config = dict(
    n_layer=9,
    d_model=192,
    n_experts=256,
    experts_per_token=4,
    d_expert=32,
    d_shared_expert=192,
    activation='gelu',
    moe_layers=[1, 2, 3, 4, 5, 6, 7, 8],
    router_score='sigmoid',
    normalize_top_k=True,
    routed_scale=2.5,
    balance_loss=0.0128,
    balance_bias=False,
    n_groups=8,
    groups_per_token=2,
    init_std_router=0.00972,
    lr_router=0.000594,
    n_head=12,
    n_kv_head=12,
    head_dim=32,
    vocab_size=8192,
    norm='layernorm',
    norm_place='pre',
    norm_eps=1e-05,
    positions='learned',
    qk_norm=True,
    attn_scale=0.235,
    tie_embeddings=False,
    parallel_block=False,
    init='normal',
    init_std_qkv=0.0999,
    init_std_o=0.0167,
    init_std_up=0.0999,
    init_std_down=0.0129,
    optimizer='adamw',
    lr=0.00169,
    beta1=0.95,
    beta2=0.98,
    weight_decay=0.083,
    lr_head=0.0053,
    grad_clip=1.0,
    warmup_steps=316,
    schedule='wsd',
    decay_fraction=0.888,
    decay_shape='cos',
    final_lr_fraction=0.1,
    batch_tokens=32768,
    seq_len=1024,
    doc_mask=True,
    train_tokens=315900000,
    steps=9641,
    dataset='wikipedia_en',
)
Below are experts of layer 5 (counted from 0) of a mixture-of-experts language model. Rows are named router (the router's row for the expert) and show model dimensions 64-127. Each number is 500 + 40 x the weight over its row's rms, rounded and kept within 0 to 999. Numbers have three digits each.
After each expert's rows: "comes after" lists some tokens at least twice as common just before its tokens as in all text; "gets" lists some tokens that make up at least twice as much of what it gets as of all text. This comes from a sample of Wikipedia text that the model never trained on. Tokens count by the router's weight.

# expert 70
router:483511439565509478560490523496424481484520477479389505443519410455473477454502583540437497545499488476487456570559496470519526524431515505476479443504539511506453542517481488476557492523509470
comes after: " |", " for", " /", " to", " with", ";"
gets: " his", " their", " her", " its", " —", " –"

# expert 224
router:503472473493489462574466520560492487472561462487392480505492500535527468489495464476464519527527533490540483561568500483570482539527498507501508491540520565534451546588501454543426394436526460
comes after: "\n", "-", " life", " JPL", "W", " ·"
gets: "-", " •", ",", "==", " and", " further"

# expert 234
router:473521430585426560500552523555424510539477403483458544518501496492490462490475498519431517540538538448521469513549542458520557546516465456544458440522528468556443550561546473508458465553527521
comes after: " New", ",", " United", " North", " Los", " in"
gets: " York", "ton", " City", " States", "son", "ford"

# expert 22
router:457435470505466554538509521502408496538475506516377518441473463476471510429467487521463554503480473481515488614569535438522546558531481486542496464500463555489470544471473474512517444485530473
comes after: " the", " of", " The", "-", ":", " in"
gets: " United", " South", " West", " North", " East", " New"

# expert 153
router:472531432496521554562437495500428461504436454515473515505540536515569485512503508533491467532552477502505433552579525473470516616467439487458477462462466506511461570483435441473532481507477499
comes after: " as", " to", ",", " the", " with", " that"
gets: " it", " him", " It", " well", " such", " them"

# expert 74
router:477439541493452510523511509529464477537575431517530500461528463467498467420446474531430531545468526489485494526569506487523618460534499522425455436506491522519487539496534498451509497537473426
comes after: " the", " a", " his", "'s", " for", " and"
gets: " first", " two", " one", " three", " second", " four"

# expert 209
router:453475444509503515535518508501438497481502472525402507455574452445505480453477520543427518540488520475505483618555514525512532539431490510521465454512508498535495556498514466491510463554517488
comes after: " |", ")", " L", "\"", "3", "5"
gets: " |", "\n", " –", ")", "p", " -"

# expert 33
router:445456413572531523521496535451447503502546465449456540433515462447502486456482530551455501492481558447530466578565498489496502494457508495506422446529478483545503534499480493500488477548549448
comes after: " of", " to", " in", " for", " on", " from"
gets: " the", " at", " its", " their", " his", " near"

# expert 201
router:445500445511483522506536529482444498479515495491463536418570438424463502458510478485449467571474471474523455561561504525495519491411486457513454480537517533536495534534497484476479478550560457
comes after: " (", " the", " as", "-", "(", " a"
gets: "d", " ent", " Co", " the", " co", " car"

# expert 168
router:442491444493424505580484503503477500511508440462447488382555488453519453445524509491473423498553480485514511552566550498527498494438518512509486470509518511547465591489528490492508498548537473
comes after: " |", " (", " \"", "-", " to", " st"
gets: " ", "c", " con", "f", " inter", " dec"

# expert 11
router:510513438503491569538524534474492545454527573521443524443518470492544484420465476515508475583563491468467467528548501516537546505453508467477466509484472476577475550470459505439473401524582524
comes after: " (", "\n", " is", "-", ":", " UTC"
gets: "\"", " It", ")", " \"", " M", " h"

# expert 6
router:420474425507482508547511522497422515478499455498401501447563502463523499448458514496423504503495509482487497587565515524497487552400495507512454446513496510526505538495484478474501480550541486
comes after: " the", " |", "|", "-", " and", " in"
gets: " M", "|", " E", " K", " O", " I"

# expert 76
router:460448434492481561564521494494467480468529473408429503496470413499475492511491489470417470511485506505534486503545564498503547484460468526514439444528512568528419556522494497452426500503567450
comes after: " ", " b", " 0", " —", " dis", " un"
gets: " |", "ed", "ing", "al", "en", "led"

# expert 118
router:466429487510437503631494539498451466493537447531395558461542491538439471514460474521438521557488492491424430493566536435506564492482509486531433432498524494547475534513476446489500456562510476
comes after: "\n", ".", "\n ", " Win", " 7", " MF"
gets: "-", " |", "The", " The", "|", " -"

# expert 98
router:428478472512490536563606514490479457473494499528438564461516499459409509437502517511440545510548481464493439540532603493456524543480460517537487425485483516549514505482561503485497451544551439
comes after: "\n", "\n ", " al", " Al", " co", " non"
gets: "-", " -", "–", "/", " there", "'"

# expert 8
router:499443483478464535626498511514494498513535510516458556478495437474490410509497445507430520558486486529547442478528492523492542508565511485531449476502447536508460581535452457467575533506542565
comes after: ".", " (", " \"", "—", "n", " gr"
gets: "ad", " all", "at", " Th", " All", " He"

# expert 35
router:500517501526555505540518564507496515533490517465463512469539515460445448527529555499442478554535494513486397477601548468484531477490529499454450417528477543519514574537519486421571488580509461
comes after: " was", " he", " He", " and", " who", " to"
gets: " had", " due", " began", " made", " used", " took"

# expert 48
router:519534463590476550535457511465492470583547440433477557530450534489500486439489476478419504520533529471501454516632540453455509491529503469507461435511487563601486503502465450523506489559513466
comes after: " of", " in", " to", " for", " at", " on"
gets: " the", " The", "The", " @"

# expert 94
router:451472454461475579533536519464507469483521498527488548453504523459482482475476504458484535540502560491470472591553587525521498462492480467518488469523476479526485541489506496415489455530500459
comes after: " the", ".", "″", " of", " by", ":"
gets: " S", " M", " F", " T", "S", " E"

# expert 40
router:450491482499438514611504517492455494475527472491416624462496496461458475448555473542395512553536485451536496562515555475515474508479507466490483463508500539561503521479524431451454428572551454
comes after: "\n", " (", " \"", "-", "==", "==="
gets: "S", "B", "A", "R", "P", "D"

# expert 58
router:455419500546410525555490485529441486447513497549401493491478417506472466489453468510492553532492496466460489503548564456541491543521468497543471439489474591487505555568534489510550484574533501
comes after: ".", "\n", " same", " that", "ing", " following"
gets: " In", " out", " on", " up", "In", " year"

# expert 175
router:476501412529455554535461553537518496498449501489467523467501486461503508475500507502458554488505518531463458465532531517493480522489530456466428489499511622551458576505537453451446474517525418
comes after: " It", " it", " he", " to", " which", " who"
gets: " was", " is", " be", " were", " are", " had"

# expert 72
router:480481408502497548526536549520460505473511468462443505470457445459510465455509482559469466578569500449461476460550568480537538517446487520480491438507555519555445570505486466448450408584549484
comes after: "-", " un", " c", " s", " ex", " re"
gets: "er", "re", "e", "ent", "el", "ate"

# expert 32
router:482477429517420536594477573524534513484545476536429484441452433510497451504459500457548527518469495475435470548566566519511529473445490420567499442463547513509438544557480488478565480488505497
comes after: ".", "\n", " %", " due", " Date", " Year"
gets: " in", " In", "In", " |", " by", " to"

# expert 66
router:513502421575516593512495556519509500519572532496537508525477427516495471486555504493471428458547473522524455571586496499507549517452483436512485483555494559495536581475507456409488445527483518
comes after: "–", ",", "′", "°", " (", ":"
gets: "″", "′", "7", "1", "4", "5"

# expert 30
router:456474471536459556484495557471508529460445479500466487531534512445451509529560429491375524486489485485464437527543544453516547538460511470492502440496496499564478571478532468529495517527540477
comes after: " the", " a", " The", "'s", " National", " Prime"
gets: " University", " most", " part", " some", " List", " Act"

# expert 63
router:450455465466469509559559490501465507496520485493398580455532488471487486453425507503436477551498536486436470535614512485486489519462492518537466472532528498516475561467459461470502458556502460
comes after: "\n", " the", " \"", "=", "The", ","
gets: " T", " K", "H", "B", "L", "M"

# expert 67
router:495426429528473531475531451495445475496445481461451545444529489431529527487493545532436507519453507458424519512561510503495532576464488519441471481488465453547483549511473432532498443473529441
comes after: " the", " a", " N", " of", " /", " R"
gets: "/", " P", "amp", " '", " \"", "°"

# expert 120
router:495470499522518470502463531493484471527520438476514490484500544450498502537429492513494484432551463473520511536567549511520502536446476476483416440530505467557449538478438452467525496481528439
comes after: " a", " the", " and", " to", "'s", " his"
gets: " s", " p", " w", " st", " v", " P"

# expert 64
router:520461483538521543516570512508409423489536487521458534567539476436516477461527482558452504448525513481524479491547549476481507538499503471444486454518504487511480546512551407450428511510482483
comes after: " the", " was", " The", "'s", " his", " a"
gets: " first", " only", " later", "ly", " also", " same"

# expert 16
router:478466435498475565573516498478501531485512467500514587438518461539531539480510476511470426575545525460444483494552501518439492480426470525467437457528435530528490533444492444559516456571485497
comes after: " the", " a", "-", " and", " of", ":"
gets: " B", " f", " h", " M", " Ch", " H"

# expert 37
router:544452465519463521565471565524484493577550515436471571533423488459468477491531473486453521532531556538488490478634567457458550518514488493435427385478491504582436515512437419498499473534475485
comes after: " of", " in", " for", " at", " with", " on"
gets: " the", " his", " her", " their", " its", "'s"

# expert 191
router:471497458513531519526520535477511431459529444486419535467440496493458510497490486526382515475501526511525496548559553520518607534504505442384479456460538493521504591516512451429482441518557492
comes after: " M", " m", " L", " H", " P", " Bl"
gets: "oll", "ind", "att", "art", "ass", "ig"

# expert 104
router:475511451466541542526482510505426515491501511492403519499452478477553504473461461511447559518492536505493447578571556515489495516442505528505448463507501470515503536465507424483491398591523435
comes after: " |", ":", ",", "-", ".", " \""
gets: " N", " A", " J", " P", " K", " L"

# expert 184
router:450481477581427525549482569496481475523520507488420510467515508485507511472540511488461513502482472543541479514518530512489473492444525446476441476511547589588499552551536442472415517538533450
comes after: " It", " it", " he", " which", " He", ")"
gets: " was", " is", " are", " were", " has", " be"

# expert 167
router:469449423513496508527467517548426544511502526526469521474524516434509477528513606509483506481522550486469530518546562477497500521382502454536444467501519488512471538578470497483480458507481411
comes after: "==", "\n", "===", " ==", " ===", "===="
gets: "\n", "==", "===", " was", " ===", " is"

# expert 29
router:447494445521520498536505501482441509494478496516420491476526443462534441455461516507394462521526491509501486594564522503492512547442517501503427459497492514511487524472531466477481481546549488
comes after: ",", " in", " and", " to", " was", " In"
gets: " a", " also", " as", " ", " he", " one"

# expert 114
router:507471432553460545597461514524523480525540489489492531515495448493492464516455502511407459552542511466422413563607561492494524534511514456468449430469485566582418514504507474509445508530583462
comes after: " of", " in", ".", ",", " on", " to"
gets: " the", " The", "The", "the", " this", " its"

# expert 171
router:511511466487423552581469581437505525511457434516412494546540479489538492462531442444460472511516486492440477545583572479539483544548515506483459465551476513542484631519568452443527515482504495
comes after: " the", " and", " a", " to", " of", "'s"
gets: " res", " con", " ass", "res", " dec", " reg"